config = dict(
    experts_per_token=1,
    normalize_top_k=False,
    routed_scale=2.0,
    n_kv_head=1,
    vocab_size=8192,
    norm_eps=1e-06,
    rope_base=1370.0,
    init_std_down=0.0063,
    doc_mask=True,
    dataset='wikipedia_en',
)
Below are experts of layer 5 (counted from 0) of a mixture-of-experts language model. Rows are named gate (a neuron's input weights, with its number), up (a neuron's input weights, with its number), down (a neuron's output weights, with its number) and show model dimensions 0-127. Each number is 50 + 12 x the weight over its row's rms, rounded and kept within 0 to 99.
Before each expert's rows: a language model's description of what the expert responds to; "raises" lists some tokens whose logits its average output raises strongly, later layers aside. This comes from a sample of Wikipedia text that the model never trained on.

# expert 13
What it handles: Word-root pieces mid-word. Latinate root pieces inside longer words, typically before endings like ed, ing, ation, e.g. released, deserted, specifically, contestant.
raises: "atives", "ed that the", "ative", "ing her", "ing with", "ally"
gate9:50 32 45 41 61 48 67 51 40 50 47 58 45 63 63 60 60 47 58 62 65 49 76 74 52 53 34 47 60 51 49 46 37 44 39 54 35 50 42 32 42 27 45 43 43 47 22 45 40 52 60 26 54 59 39 50 57 60 41 43 61 30 47 68 50 49 76 58 56 36 58 48 68 64 56 37 50 63 46 32 56 26 52 48 58 80 41 53 76 34 46 40 43 39 28 32 47 54 32 49 66 51 30 52 45 64 65 59 31 63 61 54 53 72 56 41 67 44 67 35 55 43 46 45 50 49 45 34
up9:52 69 47 51 66 33 45 32 58 44 75 47 49 58 51 45 56 47 42 51 44 45 64 28 50 64 59 40 47 66 78 43 74 63 40 59 49 42 26 29 53 22 65 55 41 54 43 45 40 51 46 60 30 67 58 23 45 59 51 36 67 59 43 58 55 36 42 66 68 44 25 56 37 67 59 32 65 39 42 31 58 33 49 43 45 32 50 43 52 54 65 49 55 41 47 47 69 49 45 29 54 39 58 48 49 61 52 45 71 42 64 42 43 51 53 47 52 50 28 53 68 53 48 22 38 43 43 44
down9:41 48 56 66 42 55 47 51 42 45 33 63 52 53 62 80 53 24 47 22 69 54 51 49 65 40 68 48 55 50 58 75 47 48 40 59 62 53 66 39 56 51 37 46 46 42 48 44 54 34 44 45 88 58 48 63 52 38 61 57 59 52 62 54 63 53 52 57 59 52 42 68 36 26 72 28 63 48 58 49 58 39 65 23 46 50 51 41 48 37 27 43 60 49 40 41 48 31 30 83 62 44 35 50 29 48 63 50 59 47 54 55 42 59 53 41 57 42 34 54 38 50 49 52 29 40 64 51
gate10:52 32 65 52 54 52 47 50 55 52 58 62 55 39 41 36 47 36 33 40 33 52 67 35 43 60 35 40 65 58 66 49 19 67 43 57 48 30 58 63 48 26 50 32 38 52 65 53 51 46 58 68 46 27 49 46 45 48 74 66 47 36 54 49 72 51 54 35 47 47 52 45 37 39 53 46 58 42 24 44 74 44 46 79 62 58 40 52 57 55 53 48 56 40 60 51 57 39 40 61 44 61 60 57 29 43 54 71 45 45 70 21 31 42 62 42 59 62 69 79 39 41 46 48 58 44 62 45
up10:56 52 53 33 50 42 44 51 46 62 36 53 55 56 54 59 51 53 76 55 41 60 58 42 32 56 46 59 50 69 39 55 59 41 38 70 55 54 45 57 44 46 37 53 40 36 53 52 35 66 23 60 68 53 79 50 75 51 54 24 62 47 44 46 39 59 65 70 33 47 36 66 44 53 67 45 51 48 57 50 64 49 54 65 31 55 64 62 66 38 34 47 57 50 53 50 58 54 34 48 37 23 53 37 65 31 77 78 56 57 51 27 50 49 53 41 72 43 54 68 58 36 67 52 33 65 44 48
down10:63 56 31 45 41 71 45 37 37 50 74 51 35 22 43 43 64 32 65 58 35 72 47 31 60 72 37 64 49 38 52 70 48 23 26 63 51 60 55 47 40 61 51 75 69 72 45 40 55 51 36 52 53 33 61 37 39 48 36 49 47 75 46 43 16 41 46 47 38 57 50 46 61 33 44 46 58 52 38 46 49 70 52 60 49 52 47 45 52 55 55 41 41 57 46 46 71 60 44 52 66 16 49 51 44 43 56 63 53 53 56 47 29 64 43 53 55 54 49 56 47 52 47 47 55 44 61 67
gate11:53 38 47 51 58 52 31 49 44 50 51 58 70 49 63 46 60 58 42 64 53 15 62 57 49 62 38 39 67 33 44 52 59 35 45 60 32 27 36 35 76 42 61 52 57 61 51 53 39 67 62 58 56 30 42 47 34 70 38 53 64 61 33 37 56 38 34 53 71 31 60 58 44 40 70 51 51 51 65 38 83 67 44 28 61 62 33 54 49 60 42 49 51 52 47 56 44 48 62 63 37 56 52 78 49 28 55 59 36 58 64 50 39 55 70 40 47 46 48 55 50 46 30 57 40 41 44 54
up11:43 57 61 33 56 56 60 20 52 53 69 54 43 58 68 63 50 41 51 55 53 46 53 80 27 53 52 44 67 58 64 42 71 43 51 38 66 43 56 40 57 52 51 53 52 71 61 48 40 35 22 77 45 35 47 47 56 50 40 57 68 42 50 27 44 68 53 42 65 48 58 47 61 52 64 39 67 55 60 54 63 41 79 39 61 50 26 58 48 27 40 42 64 65 46 38 58 44 57 38 55 43 61 50 60 43 41 25 50 43 44 47 75 33 63 39 35 40 44 62 40 46 55 74 42 56 46 51
down11:63 58 67 54 38 58 49 62 66 57 57 32 35 62 55 32 63 61 34 45 66 73 43 66 51 43 49 58 35 35 50 61 39 61 32 36 25 50 34 59 44 62 48 55 39 43 52 47 27 51 55 37 81 37 43 47 30 56 39 33 59 60 68 57 48 36 54 48 33 43 51 31 37 44 65 57 66 41 48 54 31 43 28 62 48 45 57 22 47 52 62 53 40 68 56 51 39 49 46 55 59 55 33 57 23 37 46 43 45 49 54 56 65 71 51 57 59 43 36 55 72 70 61 37 38 44 58 50
gate12:45 51 73 35 49 47 54 29 46 47 46 77 48 52 36 35 64 49 33 70 61 58 62 65 51 42 53 46 47 53 41 64 39 67 34 56 58 77 48 48 53 61 42 63 56 41 67 36 56 72 61 47 70 56 36 39 61 53 63 42 66 23 59 61 47 48 55 49 47 33 66 65 59 34 44 45 44 33 37 63 60 54 28 53 52 50 54 48 43 44 46 43 28 48 32 54 72 43 55 44 43 56 32 51 86 64 65 59 44 41 40 60 43 36 51 53 62 45 35 52 33 68 41 60 38 69 58 44
up12:48 39 55 45 36 70 46 62 46 48 32 45 43 32 57 42 74 46 63 54 39 48 68 43 33 54 39 48 57 69 41 37 43 50 63 42 63 46 44 50 40 73 40 52 65 32 41 58 24 52 65 34 61 41 41 37 61 67 47 47 51 55 45 55 57 87 48 60 47 62 68 66 35 60 66 40 62 56 46 42 53 37 31 66 43 52 29 62 48 44 48 39 49 43 53 52 69 52 68 65 77 51 38 48 49 58 46 32 44 63 72 48 59 48 33 20 55 42 53 42 55 72 48 57 49 62 36 35
down12:53 38 60 55 35 44 40 47 52 58 12 59 47 17 42 48 50 47 55 48 45 59 61 63 67 23 52 55 28 54 54 57 50 44 45 40 60 54 43 56 57 31 29 54 38 51 51 50 74 64 53 33 54 32 46 79 41 57 67 52 48 37 52 46 54 75 56 44 55 49 59 64 44 43 33 49 41 43 62 50 33 34 71 26 45 47 49 38 42 52 59 48 41 40 63 44 75 29 52 44 33 37 41 33 67 63 63 52 32 38 49 62 70 51 62 44 49 38 45 50 51 63 40 53 51 57 69 38
gate13:33 51 63 48 61 31 25 47 38 36 69 31 52 36 75 64 39 29 43 60 30 34 33 49 55 58 43 58 46 32 43 64 59 38 51 69 44 56 60 65 43 47 52 57 43 49 64 44 47 31 58 50 51 47 48 74 45 59 72 24 51 46 73 45 61 51 60 38 69 50 52 39 35 55 64 47 27 52 33 37 47 72 61 48 50 54 42 52 36 52 41 39 61 30 50 38 44 47 61 70 65 54 39 52 36 63 42 58 51 53 73 26 49 42 53 44 56 71 45 76 56 58 50 62 53 58 47 49
up13:52 30 26 32 51 43 43 29 59 34 78 61 49 38 37 74 45 48 64 59 43 63 38 59 66 54 35 48 43 34 52 49 55 59 54 56 56 55 44 48 50 61 48 50 52 51 44 44 44 53 51 33 50 76 49 30 56 37 49 61 40 49 65 40 53 21 40 37 25 54 34 58 32 64 34 62 47 34 50 51 51 50 40 58 46 53 49 44 52 51 41 62 51 63 42 69 47 43 51 53 50 39 55 81 42 40 42 77 52 44 68 52 50 33 29 42 73 45 57 41 40 54 52 16 25 61 48 49
down13:38 30 60 29 49 42 54 55 53 65 86 40 55 74 66 70 39 49 64 53 47 43 39 31 58 64 67 51 62 55 37 44 37 45 52 48 59 68 55 79 43 47 29 54 49 56 27 53 36 61 53 43 58 48 29 62 59 52 45 51 52 40 48 51 43 45 48 45 38 53 50 55 43 50 78 46 40 42 62 56 36 54 29 58 41 66 61 61 54 42 85 34 37 51 73 57 42 52 57 29 64 63 43 59 38 37 58 44 68 41 52 33 45 41 49 54 49 50 37 72 33 53 63 62 40 56 41 43

# expert 5
What it handles: Non-Latin bytes, diacritics. Raw bytes of Thai, Chinese, Cyrillic, Devanagari and accented Latin letters, plus odd fragments in foreign names and taxa, e.g. ý, 天, Cruoriella.
raises: " National Register", "ings.", "- Country:"
gate9:48 35 44 47 61 56 60 43 51 46 49 63 35 60 63 51 64 43 58 62 69 51 68 71 41 65 49 53 64 51 63 45 48 48 47 57 55 55 43 39 42 31 35 60 31 52 31 44 49 49 64 15 70 56 30 46 46 53 48 46 49 34 52 68 61 65 60 41 54 48 60 46 76 40 58 51 46 71 41 30 69 30 57 52 58 65 38 31 69 30 36 48 53 32 30 25 21 51 43 63 54 56 49 52 59 59 70 45 22 59 56 54 60 70 45 40 54 47 47 34 51 59 48 60 55 41 44 46
up9:37 68 64 50 47 41 38 41 67 42 57 55 48 66 49 42 65 47 44 51 56 56 62 38 46 51 39 54 58 69 70 51 64 48 46 48 59 48 36 41 42 33 52 56 38 52 46 41 39 32 44 63 33 56 58 27 52 57 58 37 63 44 32 56 61 46 46 58 61 43 21 49 58 62 58 29 58 29 44 34 50 45 50 39 67 29 40 43 61 46 60 43 66 44 44 51 65 54 35 35 49 40 65 46 38 58 63 47 66 49 79 60 40 24 62 44 55 68 27 43 71 58 69 15 29 45 52 46
down9:22 58 51 63 40 55 48 53 35 51 38 62 60 54 63 80 57 30 44 36 60 55 49 45 48 47 63 58 57 42 68 80 31 36 36 51 58 52 64 26 43 50 25 58 41 42 55 48 63 46 57 40 73 59 47 68 45 44 66 59 53 55 60 65 52 53 58 45 42 52 50 68 43 21 62 27 43 47 65 49 44 65 64 28 65 51 47 41 46 31 34 38 45 49 42 32 45 33 25 65 59 38 42 45 32 43 58 53 55 59 46 42 42 68 42 46 59 55 48 58 28 52 50 61 37 34 51 51
gate10:44 38 61 58 53 55 25 45 45 58 62 59 64 29 53 42 51 38 68 51 42 47 50 41 28 48 20 30 59 76 46 58 41 64 51 57 41 07 60 41 48 24 33 40 49 51 40 51 42 56 52 55 36 56 76 67 52 37 70 51 37 42 53 33 67 47 59 40 54 49 67 38 50 59 54 51 58 49 36 49 73 42 44 70 60 61 39 58 43 68 57 39 63 26 38 41 57 41 35 46 52 50 61 58 47 41 39 58 48 55 60 36 22 44 48 45 59 51 62 55 47 41 41 61 54 37 49 60
up10:49 59 46 38 45 30 55 50 45 50 43 35 37 71 71 54 46 58 77 54 37 41 40 47 40 33 45 60 58 56 39 41 66 59 40 51 39 52 42 64 68 49 48 48 43 27 47 43 35 43 35 64 71 60 76 42 65 48 30 43 58 26 43 44 47 50 51 62 42 54 42 56 38 48 55 52 57 50 47 65 48 52 48 68 57 63 53 60 57 68 28 54 66 60 56 45 51 59 41 41 43 39 68 48 86 31 79 75 54 50 40 44 50 57 57 29 61 32 57 66 58 46 62 66 34 67 55 52
down10:56 62 40 37 54 62 47 39 28 48 70 33 45 23 45 47 67 38 58 53 38 54 45 48 54 58 48 66 45 47 67 85 67 38 39 43 52 61 61 45 45 47 53 73 75 86 47 34 54 51 49 47 56 41 66 48 59 53 42 49 54 61 43 45 23 43 28 48 46 59 67 56 55 21 32 42 49 63 41 30 44 56 52 47 67 55 45 30 56 64 45 63 54 49 37 63 67 57 73 46 58 18 44 57 38 46 45 51 41 57 41 56 48 55 51 44 49 53 46 61 53 61 60 58 68 48 59 61
gate11:55 29 52 41 48 57 39 42 59 52 50 70 52 40 56 51 61 69 48 56 60 21 49 57 42 55 37 52 55 33 53 52 58 34 52 34 34 36 39 28 62 55 86 63 70 63 45 52 50 53 60 50 63 37 40 34 22 89 59 59 56 77 36 37 62 50 45 49 67 28 50 40 49 29 45 52 74 45 46 51 57 58 42 56 60 65 38 61 56 62 54 46 59 43 44 53 47 51 60 55 46 40 54 75 59 40 56 49 49 56 51 64 40 44 66 46 44 53 30 35 46 39 34 49 52 50 30 57
up11:29 50 43 41 69 53 43 32 45 64 71 57 38 42 45 71 42 57 51 47 46 35 59 73 30 49 50 40 56 70 65 50 57 31 58 59 61 44 64 51 66 58 64 34 57 60 61 47 49 46 28 86 41 48 54 43 59 51 49 54 66 46 71 41 40 60 62 42 58 36 54 48 56 51 57 24 46 56 52 52 54 47 56 42 52 69 49 61 73 36 30 56 52 58 39 33 67 39 56 44 43 50 65 69 50 24 54 31 49 57 52 45 76 31 48 42 50 36 42 45 64 50 46 79 39 57 64 54
down11:68 51 78 48 46 51 46 60 57 53 49 42 37 45 63 43 58 74 40 39 63 65 49 59 43 59 43 62 45 41 43 56 44 50 40 53 36 29 41 56 60 55 36 69 42 41 43 63 41 43 69 41 77 52 60 64 25 66 43 55 73 37 66 74 70 50 57 58 41 53 50 37 43 56 61 52 51 40 63 43 38 52 35 52 62 45 52 13 47 69 50 44 51 68 54 63 35 46 48 68 46 50 42 56 20 52 40 43 41 49 48 41 46 71 59 54 69 49 40 62 69 68 68 40 33 52 55 63
gate12:39 66 72 42 38 30 48 19 43 45 40 71 48 61 36 41 52 48 31 55 58 57 53 70 47 57 50 51 48 37 25 62 45 60 34 63 47 56 48 50 51 54 45 43 57 43 46 29 52 56 69 43 65 65 28 39 56 45 66 45 89 37 46 68 46 32 69 65 56 39 64 67 54 37 51 58 60 41 37 49 49 43 40 39 35 37 48 45 43 54 45 55 37 60 32 52 62 38 51 47 41 56 30 45 85 67 67 45 59 56 46 61 51 41 47 45 47 53 40 62 47 53 40 54 52 79 53 40
up12:46 28 62 43 49 65 57 57 52 42 28 47 50 50 53 35 84 51 71 45 50 67 64 57 38 46 38 49 49 67 52 50 53 50 58 33 62 48 57 46 44 53 31 50 57 35 28 56 22 40 63 23 69 19 47 35 50 64 37 39 61 58 44 49 51 72 49 54 57 55 60 49 35 47 61 30 54 51 41 50 61 47 25 46 31 53 24 45 44 54 43 51 49 58 66 64 49 68 54 59 73 47 52 44 39 50 57 39 58 58 59 75 53 43 26 47 50 58 54 57 51 74 37 61 49 66 40 55
down12:69 28 51 43 54 43 57 53 56 57 19 48 49 41 55 33 58 51 73 63 32 67 59 58 47 43 53 48 29 50 63 66 48 52 46 48 52 62 68 51 54 28 54 39 41 63 41 38 82 50 61 40 51 53 41 69 53 57 43 59 45 36 47 43 47 57 64 54 55 48 56 62 45 57 53 58 35 37 53 77 32 38 65 44 41 55 30 43 35 48 55 41 36 42 67 40 74 39 67 32 44 56 50 40 70 54 56 42 27 47 48 62 75 41 44 49 49 41 65 21 50 69 55 40 58 68 65 42
gate13:51 44 49 33 61 37 35 54 36 44 69 33 57 53 63 62 48 40 60 49 27 47 32 48 72 67 60 60 50 53 49 49 35 42 36 68 63 62 67 71 54 55 52 53 37 50 63 48 47 24 40 48 48 30 51 72 56 47 63 36 45 44 75 58 59 44 63 35 65 71 54 36 29 60 74 49 50 43 47 28 41 67 62 46 50 53 44 43 41 48 43 37 46 36 61 56 33 43 62 68 51 45 38 52 33 54 47 65 49 48 85 32 52 49 66 39 62 50 45 69 55 48 30 59 44 66 39 47
up13:55 41 36 51 66 70 39 44 79 36 37 57 53 64 38 72 33 33 71 63 57 57 54 70 64 40 39 61 58 41 48 45 52 54 48 50 57 58 50 44 43 58 21 35 57 49 49 64 45 48 52 25 52 49 53 28 58 49 41 53 38 69 64 45 40 49 40 48 37 65 39 49 59 49 43 55 55 51 35 45 63 56 42 42 37 54 38 51 57 42 40 47 43 69 47 56 55 29 47 46 41 69 60 65 54 54 41 59 50 42 74 53 50 25 30 38 85 21 46 43 41 56 62 25 34 63 47 45
down13:45 30 59 41 43 40 57 63 47 63 85 32 42 48 57 69 43 53 67 33 53 57 54 42 70 66 60 48 50 35 50 38 41 39 59 54 45 47 64 77 52 58 43 43 42 40 42 41 44 40 38 57 46 57 25 63 50 38 64 71 43 45 40 45 42 31 50 54 40 59 43 52 38 57 72 34 56 45 51 42 37 53 46 60 42 53 50 55 69 31 71 37 36 67 81 48 35 52 51 48 66 69 29 67 29 51 61 51 59 38 52 51 60 45 53 41 40 44 38 57 17 55 51 49 43 47 32 55

# expert 15
What it handles: Early-syllable word pieces. Short pieces after a word's first letter or two, completing everyday or proper nouns, e.g. slavery, powerhouses, Marshall, botanist.
raises: "- Country:", "- Born:", "ious", "ified"
gate9:51 47 50 31 64 59 51 45 39 53 69 63 48 54 61 51 56 33 52 58 77 57 58 58 49 65 48 48 74 59 52 64 44 35 43 60 50 66 53 47 32 33 50 69 43 56 38 34 51 57 68 39 68 43 27 54 59 59 35 44 56 31 58 75 60 59 73 44 41 46 38 47 63 60 58 59 52 57 46 49 59 39 52 53 60 69 40 52 77 19 53 45 34 38 34 29 40 47 41 59 71 56 47 47 55 67 65 61 36 65 52 45 50 60 39 37 66 41 68 23 51 57 43 58 55 67 50 32
up9:25 73 45 43 55 38 40 38 57 34 55 61 61 55 50 44 57 51 46 51 49 37 71 26 32 75 63 37 44 70 52 42 51 55 51 61 55 43 40 39 31 37 62 75 33 62 65 43 49 50 48 61 32 74 47 52 62 53 62 36 63 56 46 56 56 51 62 51 64 59 27 33 33 43 68 31 54 44 59 45 54 41 73 67 56 57 40 58 50 40 60 43 49 42 50 56 70 49 56 26 54 37 36 47 40 59 64 57 61 58 63 49 48 41 51 50 56 57 20 45 55 46 57 20 37 59 38 36
down9:26 49 34 51 41 43 42 59 35 61 33 69 54 47 66 81 46 20 62 39 62 47 49 41 45 41 65 54 58 46 55 75 50 51 56 58 68 64 59 33 55 35 40 50 44 44 66 53 64 44 45 33 79 43 59 54 48 43 73 59 58 39 65 49 58 49 52 48 51 65 34 59 42 34 72 48 59 65 70 47 43 46 69 35 45 54 34 51 56 38 24 33 56 55 51 47 48 44 26 67 63 46 28 46 40 55 56 49 53 45 53 45 48 69 64 43 51 56 47 48 38 53 61 48 25 29 62 55
gate10:55 45 53 47 42 40 43 60 45 57 55 55 71 36 56 45 35 32 47 53 41 47 56 54 39 39 37 51 56 62 48 60 30 58 45 64 39 28 55 49 36 27 42 34 54 49 37 47 52 60 50 56 50 43 61 73 33 49 75 72 42 56 48 33 70 68 66 36 46 34 50 34 29 37 57 55 52 55 35 30 58 37 53 76 51 45 53 52 58 78 72 42 49 32 61 44 77 44 41 64 47 63 54 56 49 53 55 80 43 52 67 32 32 38 60 59 47 52 70 66 62 33 45 50 43 62 50 41
up10:56 42 39 34 51 38 49 59 36 49 22 56 53 74 62 65 46 59 70 51 35 45 62 45 59 46 45 74 60 49 35 55 49 64 39 52 51 56 41 45 45 46 48 39 42 24 49 38 40 56 28 60 61 49 68 43 55 39 51 44 60 48 43 52 60 45 55 50 22 34 29 79 40 55 72 41 55 33 42 51 47 45 41 66 50 43 45 54 64 57 40 69 55 44 53 51 67 57 29 37 30 54 63 30 73 39 59 80 46 53 29 48 53 57 84 36 56 39 49 60 48 57 57 49 39 57 48 42
down10:60 60 36 40 48 56 40 24 26 54 67 55 41 18 47 35 45 29 44 47 29 45 46 45 35 67 41 74 61 38 44 67 55 23 28 60 61 34 61 47 44 50 37 73 72 65 48 49 56 58 39 45 42 46 59 44 50 53 37 57 47 73 37 50 35 54 42 48 55 61 51 57 58 46 38 50 40 50 29 30 45 62 49 58 56 35 49 35 46 53 51 59 52 50 48 51 68 52 71 37 65 17 52 61 39 47 51 56 42 55 47 61 30 54 35 46 54 62 53 49 62 43 38 55 71 61 43 71
gate11:64 38 43 49 50 62 36 49 39 56 43 62 40 48 72 42 65 57 33 51 50 17 52 61 43 56 52 50 40 27 46 59 49 44 48 47 36 26 35 45 81 46 52 52 62 41 51 48 34 51 44 48 62 36 41 40 29 61 48 66 56 65 40 33 54 22 27 49 70 19 42 46 37 33 69 53 71 47 49 49 57 56 41 56 57 61 32 61 48 54 43 49 51 39 50 38 47 49 61 61 47 41 47 62 55 25 75 56 38 60 51 47 61 40 67 42 29 45 52 42 52 50 19 39 54 45 50 60
up11:37 42 67 40 67 48 60 37 29 58 69 38 50 62 63 42 32 48 60 58 62 42 57 60 35 38 54 37 56 78 71 31 58 31 40 54 74 41 57 52 66 58 51 42 62 62 71 55 48 38 49 89 54 35 54 53 53 52 56 55 74 48 68 48 28 70 46 48 64 40 47 60 61 41 50 34 64 60 55 47 57 41 51 40 68 71 43 52 48 31 39 53 52 63 44 44 61 52 44 30 43 52 60 74 59 40 43 36 44 52 55 39 62 23 53 51 50 48 34 55 51 46 50 72 48 44 50 48
down11:69 58 68 56 38 35 39 61 60 50 56 41 34 45 53 47 42 60 40 48 71 55 58 69 57 55 62 73 52 42 51 67 57 70 34 28 37 26 55 45 64 63 39 44 31 49 55 44 38 49 57 47 70 36 50 67 32 71 35 43 62 51 64 80 68 43 49 63 29 50 53 42 53 51 74 55 49 43 53 40 51 44 39 46 57 47 51 37 53 60 46 48 45 75 35 49 50 39 57 80 39 56 45 49 37 30 40 60 32 32 46 49 46 71 51 50 53 35 53 41 62 72 67 51 38 54 51 68
gate12:49 55 71 29 43 46 66 40 63 61 47 49 42 58 33 33 61 47 34 62 55 60 60 64 48 42 54 38 34 46 25 58 44 58 29 76 54 56 51 40 42 59 42 48 44 43 51 33 46 64 59 41 63 51 23 42 71 34 71 36 72 34 40 47 53 49 54 55 59 32 63 69 46 57 38 39 51 38 31 58 60 37 41 41 23 43 49 45 56 42 43 34 34 38 44 38 58 39 42 53 36 51 35 47 78 68 59 61 43 50 39 55 42 46 50 65 65 47 37 47 37 74 52 62 46 68 61 42
up12:62 37 57 48 48 62 38 64 42 36 48 37 37 28 59 40 67 62 56 62 54 59 55 33 22 61 50 55 54 57 49 42 58 70 54 35 58 44 51 35 45 61 52 55 64 26 41 58 23 37 56 34 58 16 48 39 53 52 42 49 68 45 60 57 46 76 52 68 44 58 69 43 34 52 57 39 54 58 50 39 59 49 18 65 44 41 38 61 51 51 44 45 45 38 49 59 56 48 49 53 83 40 54 62 47 53 47 51 56 58 69 59 59 26 60 38 53 56 27 60 40 57 53 56 32 53 23 40
down12:50 42 66 50 44 33 58 48 56 64 19 58 42 27 48 41 57 57 66 50 43 69 57 71 62 28 57 53 24 49 61 72 64 46 35 60 52 53 65 56 51 36 58 54 58 55 41 45 60 66 63 35 63 36 32 63 38 60 57 57 48 36 59 43 63 62 53 55 62 46 61 66 40 64 44 45 47 42 68 45 48 38 78 40 48 54 37 40 42 43 56 36 25 39 62 55 89 35 47 45 38 46 38 36 55 42 48 47 42 52 49 65 78 54 47 52 45 29 54 37 44 71 49 55 58 58 55 46
gate13:38 40 51 33 44 33 20 48 42 54 75 30 50 48 58 60 53 28 56 62 28 42 33 44 56 49 42 69 41 40 31 63 34 41 43 65 54 68 67 75 58 59 62 44 40 56 60 52 33 25 51 66 45 56 53 71 48 53 71 38 59 62 60 30 45 43 54 47 50 60 49 51 28 64 63 38 40 30 44 33 48 63 59 47 36 47 47 56 38 71 42 44 48 34 50 40 41 50 62 55 51 57 37 51 30 50 43 52 51 49 61 27 58 36 64 51 59 67 50 66 52 60 36 62 34 69 50 52
up13:60 42 40 39 57 58 46 43 72 36 56 60 50 43 36 72 37 53 78 64 50 68 52 60 57 29 35 48 57 39 58 31 52 59 44 65 31 51 46 60 51 50 27 46 48 61 38 49 53 51 52 28 51 64 56 42 55 58 40 44 46 63 59 42 52 42 33 47 26 59 53 66 54 48 43 60 54 49 35 66 54 42 46 48 38 34 50 50 52 56 30 48 59 75 32 55 52 47 47 44 43 49 49 78 61 53 43 55 45 25 77 53 52 34 36 31 82 43 53 38 55 71 46 18 31 50 47 43
down13:42 41 60 44 55 53 56 49 50 58 84 37 38 67 59 68 48 48 69 55 44 45 50 35 62 69 59 63 44 36 58 48 38 43 49 52 48 70 54 71 41 49 36 34 49 68 35 44 42 48 67 47 60 38 39 64 48 38 55 60 42 53 34 46 29 39 58 50 25 53 40 51 29 46 68 46 46 33 54 57 47 53 49 52 39 51 61 50 55 25 74 20 45 55 77 44 33 56 45 52 64 71 57 57 20 57 42 63 59 44 50 32 53 37 58 44 53 41 34 74 29 62 54 51 37 50 40 46